config.yaml
d_shared_expert: 0
moe_layers: [2, 3, 4, 5, 6, 7, 8]
normalize_top_k: false
router_bias: true
optimizer: "soap_variant"
train_tokens: 1250000000
Below are experts of layer 2 (counted from 0) of a mixture-of-experts language model. Rows are named router (the router's row for the expert), up (a neuron's input weights, with its number) and show model dimensions 672-703. Each number is 500 + 50 x the weight over its row's rms, rounded and kept within 0 to 999. Numbers have three digits each.
Before each expert's rows: a language model's description of what the expert responds to; "gets" lists some tokens that make up at least twice as much of what it gets as of all text. This comes from a sample of Wikipedia text that the model never trained on. Tokens count by the router's weight.

# expert 1
What it handles: Table and numeric separators. Punctuation between numbers and cells in tables and scores, such as pipes, en dashes, slashes and semicolons, e.g. 0–7, 44 | 47, 6:33.
gets: " | ", "–", " ", " (", "; ", "-"
router:374551564500541479513511546537511515458538502483567456461471435449463512561498479543498500470455
up0:523472572526525561474458608489480532547534505642512489573498427356450508565484545489501482556438
up1:536500494462437467466446422453634555428498551480479475516463429470544523452484499579449502490409
up2:567465494484433522530418465544482540505529407499458536588452458485602505564492446475445480472509
up3:523504542535520550415594513483524518446446625520528487463650540543530453554456509535553576489494
up4:459488495553472545433468511502393434410563490548424394542474544466510501441495518468626610489490
up5:590428512563538550420564527475504568426557510459551488538443493466511503535473538436465515519429
up6:538492529538538493501446503430532611439440479447580531508487465441514506439484458402559401406492
up7:470436465506530392531476576505486446533505572519519524476507564540500472503505498514516506507521
up8:490498524459420439504503455496453433515474502608434626633519474487554495465514550539508437557477
up9:497496494521545579517464543434479549578437487465388546511464514601440502433530454570505546577515
up10:516564560568624528466483489582509423606504531457570449496544504476445577548509519543565475551569
up11:465436532472460516485406516520548485502516513552535511441615531495574639548372524627438560508573
up12:422563545510510408452424505475533586337456520622533505510459501477493433364506519542561467498483
up13:487463532486564566513491596548526534495486499417477449506461464451466537479407462523517562506592
up14:515475557473528570425425463596503532563555497415406525513538447528486505474473512439489511502509
up15:371454480427440552410557551583526470493567540530433446491386526502438519584546542489526397502581
up16:467590507517454476571471475488536477523516461425622426579530488560535526461462543440469486541389
up17:500511501387468498422508544532502517471416489445515479420425509509484497503468469525468497469514
up18:519511571474462507556497488377446461513452400438525462528461429553492518452537477503485476420550
up19:551377488502457478527526532486435449479558476594419426634530486486540484491452382542509458462480
up20:444473425554465534434539510440475512540566516470482491470515602517509551556563430555464462553481
up21:449453576494554451532491580520455453425478493570445453576471518522550585485488394464469608465487
up22:582493463525526471474479424391448511586527622525483469511527487561543486528506451450447508422539
up23:389511518449508526554574540482421506455543506481501497543573481523528406489426498501506520568618
up24:458458495512527444502475467403528519519372461456503555456464546572453474472459443560628508545543
up25:507571472443611571559544431428499518525519481486501582505454454371509522523523560537539504479558
up26:483530476405451556499397449531547506485532531451461566540461611509538571469504435505514523486579
up27:588504475512521531512551556497435476507513506508544510511434490411451535463476493367437484602590
up28:481542499573588561422548566639499532378491542505438476462546485499378418585466522512430539573520
up29:485523476491546415448387505489526479554577531501518490498517484476496445541496487483512448491526
up30:408455525482496491518460507528462477486488548596451438553583477487511459492461418455452422439484
up31:593495533456579415509533494628481506566582532575432448598536449526537494522480488479528450545510
up32:514580493518547550555499473454464536559506511426505587524473482544457487441539541430435431501438
up33:573506487499533480487478539502465512470577493482479478592549453516520491549524446440529476521570
up34:414473490457607484420439506455559480511547507430510546582526518548554580510497522425508443506423
up35:446572475557515566492512466444399502506531407537493509588562494591502537496407637500555530465442
up36:495469525424502519417495463563476508473488467551458541565469508473525528510470426516578490503495
up37:468444521501505541473518498490494515522545551526540462535498499489438447462523528503359467559465
up38:418532441558446528387462515476476480535546402487543501541428387464502424489477452525499463494503
up39:546446543458401428465490489473591428500419465541563534488511478548493539436482482454409498443471
up40:593565510435536498477523494422491412499467580591517549492510490535539548379599443510490527528475
up41:478500475681476517451402469452428453460515472489566536497528475506532483542486498561431516539567
up42:469532475578587448550504611566494512572433460575470479480444497432524461558473538517587449504561
up43:562410526528557491406547500456512431494530530513470489589459389472459521474580548596521497385504
up44:524501405473480435535473350507488461404521476455583576489492524517496481506519514501435438415494
up45:487460532535567478534427461491452532543441489553526506486475414466538499478525507430476510430550
up46:497444607476498525502455516539459454418453510491395456566516468527453442538504491558466514482523
up47:492473519574550472489521493514432544472579484494549491501535568508477552439536505519471572432510
up48:444514459510516525363560454582577538507536547499493561517516525542507447580506518505365552477506
up49:433526417496597520436572468501439474435557469491593428559526518516502466550545538606538417484531
up50:463468541478547459450588415480479552507589426467466511555451511523557476502426464502505457557556
up51:506480472403508563545475408504493530486637452504436473555543468498558413493506498415477544477485
up52:488415525541474463437565429452506508535497516514540522449490480487487542460472481422571422521518
up53:561462545535673385402612493532527415473537476526472550485536494470370516481393536457522501485535
up54:361555511504556562444471527479511625548543509526428494506458461484504470530593523546577488478427
up55:543404559517547470486383410551545440446541472540452492501500501481484462482485485482435491420532
up56:490501462511542543565469541561571548538421495496545420521508455432444532540545575451464416628481

# expert 12
What it handles: Determiners and quantifiers. Function words before nouns, such as of the, their, other, several, various, many, local, often starting noun phrases.
gets: " of the", " of", " the", " for", " for the", " in the"
router:520510527489492479518492504448505468574434538506579539526444496542388602549519533455407529410547
up0:577508436464481501493477496566418538521493473608468528568520550505535538394510551582417382425379
up1:544383435479552465503513556531537485504481526493542563488492428530522407534560553463472518450491
up2:463471458555412547454438566415510524558480538390423481461462434539487545462516417535429482488462
up3:532465464451573475521446545414542507562529490435539511514482456461490505496364537521562492497453
up4:426488434495435493499554470468484546416457585461565489429499450449505564472348539458513524421487
up5:517503474521548465500477424478533551470552524463549401496480452544587527530486641429492509511414
up6:534504561454568517549450548517529527438517515453468506483531598493504503445472410483454474537453
up7:504539431546421451523515498403484397493514547508498525518429438467518482342436517448419484485573
up8:502526490434509486472550495561477449455554488491595417473453567565555543475513484391425470500490
up9:419479489466489498515479414483517464490606497474426525513500481498490543478461499544490431565545
up10:409517554544565410550503526449586467487419576543506519494500485403452441510423433572562515526524
up11:542430563500584436557524461503584443496423526505529520527487468471500494400501477534518518396514
up12:561402543573519558602544543548450554467547436476497453512495516426466511456476438502439585514590
up13:552556575509556526449471403490507532429485495525459567496462560557464420552532521481499425409531
up14:443440539476577392536573402539564491574551543448436462439522526530459463412440510577462450504533
up15:471472499484537481494570492401517414468536638534571479531464464528459513368408510475493412478451
up16:516559405519493515604495522499570587413448438568398499420507444541476517466481552486578500465477
up17:579481541448455562474483523482496519450425615515470554450580492538488530432510519488416470447495
up18:520461454583498541482482456450550591443501467454422535498530482542460624562473513499471470499532
up19:452471535432458535454506540507527468524587530543481535487402339554399523551561485488461490448479
up20:539452490485516512481441469499506478497610480379553428506532509557496535482475485457436565462484
up21:515471499512567404591480525506458521539498502371371583451560508512531431531510419508554533532599
up22:506500586515547570395514447552486544565504484469455477478510510590515490485523537497534564555482
up23:523486514501516556460547561473529445555457418506574582523476578408510478500518513533408415491465
up24:506484544529505518469499581530477496462568450565559484473421547341435448510455567443517508497474
up25:511442498574449488550604428500491630413537481525453476484408589524532504526464489485498504543569
up26:569521470549524514504356366548583483541590497527590529509463527550463478577543450560490525479530
up27:559454502496469469444465482364514581593501474535510454469508479598616511421452467444594532475461
up28:480525490495545558487574463424538504521476556531471403521367425583560586488545606576467514428554
up29:489475528480473415498554514545579496494448594523484543460537562483499569469425521403480492465545
up30:500600501492464555402476570402474555400520419462434504497584511472470525488438378516528466471511
up31:576550557530406555566525515549421555485469479496425511509482498439462410477506463522494539514568
up32:581556456527503469535468460468464528453500540499541548479552391523491580574510447449615525455505
up33:535448430494490500480486507507567480554441539537531528506539494465505439467516447505552469495424
up34:532490512570516547468565465428461528436510485484497516574423566570471467442554448462494593580472
up35:521445404428452516495564457406535534479565559446505530409504488453573457408585454500606535519509
up36:504567591513526439480473428525506526536445438551501460486540539412539506591520531463469546422434
up37:529582531578555494416503441456478483537514484567470538551479547508578564493511552564594495625508
up38:466530537525511536408497487398503538572525488423392534458542469534498450463517522596563494436463
up39:484555530535477459523455487481510551513498422530534573582466449481428448545536539480566424493613
up40:492542579555551573590520558494510559456544559465487556472447487480425471525624496487442614519497
up41:483539344376514433521554524496499433483515542591517550533386555530411544455518422476433544534538
up42:561469519431507484478462407593547453465500542528504431541443491538603499423473523456487515485561
up43:543562478532483476469516521522511585467493535457482482550448380578470531584488503541530537436400
up44:490547442514463447480490479424457461529574480468567458418518470442538501563536580554454455544535
up45:493512445514485568464565464490494486468534490382471455506593494436533506446551510517503462524546
up46:544530526518438435539468504582516541485485492380514473508536451455520412523519474513550551468446
up47:493460483486516609460519645546443576516564469535537469485588523506577590596501539539506421425435
up48:487518600488463550546480522525385588474471449418529562441576493461463568532452347536525489509522
up49:567479436490527459450592536540549537597459480556487512483465517483455560465492534436374464486422
up50:517501451433499405485494511405507548551476527547573481543511496521579535527500546492477541533521
up51:473460483526435524616425525492518477546450508511509408465472469545538448517483482509485499413456
up52:530400557530568530414476484405579496479475561496525607514484448564343553530474484441515417571507
up53:430463578529513481438549500559530488482566500452473496538540576543489525507542459487496489437520
up54:573506492495439496500476492378488494445499537423561413506510508533537478455519586480490493508459
up55:410511587464481489570535564504470493355422510475556516505586452526380437528471482536499484463559
up56:489462487422438439503498485512492465553567455484565467536456603470520493487501488483614506451542

# expert 15
What it handles: Commas and conjunctions. Commas, and, or and in joining list items, places and clauses in prose, e.g. Cinemark and, Spencer, Tennessee, 42,000.
gets: ",", " and", ", and", " in", " or", " and the"
router:486431487555464396436464545495477497466538427538541519597565545518574487466443526411573582515538
up0:541458512541562485429537513461552527560529577467467553535506449511438549540456464572478517450475
up1:466491490558476483438478524514421646412528566555522521506529487535562525484611518501462473478648
up2:500491498441457548451420577471558386509451513497519536510387578461508499523453418495404411477476
up3:489486499433500506593567479481516540461576499486475515412483450423504533483522531526512525405418
up4:449554453625499432530510563603496515534560523522476502428459566473468468412453469493482490545508
up5:502527538462549481554559475491475417498416431459480470490459520483441458548472522504509396360492
up6:456456468536550450522489505450450490458476479501590469580451542505491572595561556524491476467488
up7:507492538551488539500581516423479398552441519415427456428446523511527436574491461523485507516554
up8:467452581464519500519461558524518459547502461468433539486609528485480451513509510506507425479541
up9:507485559449559436507497517473535450569471640544465521466575464533508559540547478433506511524585
up10:567463567577422460480556508576482520606416507490435492470557456460428525474527446600497497491576
up11:489512489433484590425553490495455483457484612454461560541503410566499445453466482529521569478465
up12:580470443464454562547479457505537503493544512496548486499478462487510532539490500424470538528487
up13:574498552498501468549542580508560404503447587537502504550440520450470533586570539466526538587585
up14:460518509536450472498401535410510543478594519583545480556459468434558550484475453501475436514529
up15:485548550480526538439423506521509593487449492494495507455490500513467453505508461519526518500505
up16:474579536545561526691485511510512430505450568511514472484493508488484545510498489524472470446428
up17:456442531464546538441455463467457535524547445575495546552497493524561459502488534558477540531510
up18:500519586520473513499449548483536578585558444516465538529491508500530530495549541573527561486521
up19:497474515543463525498521522453517512573450539474497468468495528459541473570566485488466508407455
up20:477530471475438557415464450497474526539500527439526496536540470564590515440543511521584537538437
up21:454424566484540505549475527531558541554602491496564552446440450572513451489522451444534567510570
up22:550538517408552459514458543566545497469475553564559467458662466443489429570474597485546463448441
up23:524513552487507543539546506522461559563528484494538528487497478472592452546471554475540554428409
up24:547454508544502515448554485470463473496628540459534481512519527459475551530524546409504536495553
up25:494510418462478491540394500553490467458463490572569493548466513589511399522534560600540502570521
up26:547659477502479503479495602553521474542477500473531458469518524529493537504469492466362435528492
up27:509545511519523601423462599500575566513538533459516480508529481544593565483597477588465581489541
up28:502474500509563386570538508514536559557521438461510446426497489555506496506471491517520481496557
up29:430442493548571471482533507499503559455435520469522526435623458566485553544480513492497527421475
up30:580447520487542515523470477530434455479445544601555558506531553486482447514438516490479472509527
up31:469421517495533481505556553505476492481488455519559535486491449514516441515386590490443506400509
up32:425500560445558605500563497465549575535443461429504483569542466433477565484459498528558458495529
up33:503456464554448528499423576522471471583544484502443474484477413582568525424487550528443562531472
up34:468588419523417560583465480506497437498512447503487554557522505456501587569539525483587447599442
up35:547484579563556560479437442434557568538429413502537580498533516524533505483544503585503534484442
up36:452480562481500438539588504448566533464470511460531527431473504449488473376479549501501450558438
up37:519484514475496477480508530394523522401487447500482449535648557430457469563478490512524554513447
up38:445479570534552521563378573596512533437450494517481523553656473445479547513569569501451515476517
up39:458435482472523483509467515492473449470569516511424455508421511465550459571437451442447534524446
up40:527430424544590426553543458481506501547478544513348529548432350501486425495458537499410530496514
up41:537510532586459466488447505439533518663494391532539434550533448582514500494530512454444471415540
up42:458528514545423603422503477450507533507479496504504549416582488593458545435536582521452545459476
up43:424529353451451428422485485483398525555566518575446455542563509478473441473502478502502503478499
up44:498449485507429498525514503484493528456547532615508541472565480470525500511442555385548500415494
up45:542457507426483525563479510522475587498426523445562538438448519490463530563548567432475498457528
up46:490528525441515555586509526496419531468488532458569449527521472580487490590480498564535580488537
up47:581494512486494514530520441498481532552508488530527514513406475553445499553500483524557503496447
up48:517333470581425514488456524507467492530529529510432455516530475504503506527622572426463501544557
up49:422499491406508454489471448530555442469469440484501523555473428526560504498538513501466382456463
up50:571465605523533516452538417458555500519444479505541487521501465439454408583499493607563511485476
up51:509506481508505488521482502446470539562619494529457511490460543406469538570498504444434461479542
up52:417559446577597491536484550484516368563517493500525550554505603552499487516509494496508493555520
up53:538494548527505557478404460582558565525538489526526569483407530564456549465452526524472539587546
up54:497426477404511479477474510489510491555486511520552477524412607425530427492531478524521468490548
up55:511568530568541437519515456441531537539559507458459506511458472583476562600529429453442552470437
up56:520474441497480475599508550487540535418519526550529444401481471471512510510521395439563503542527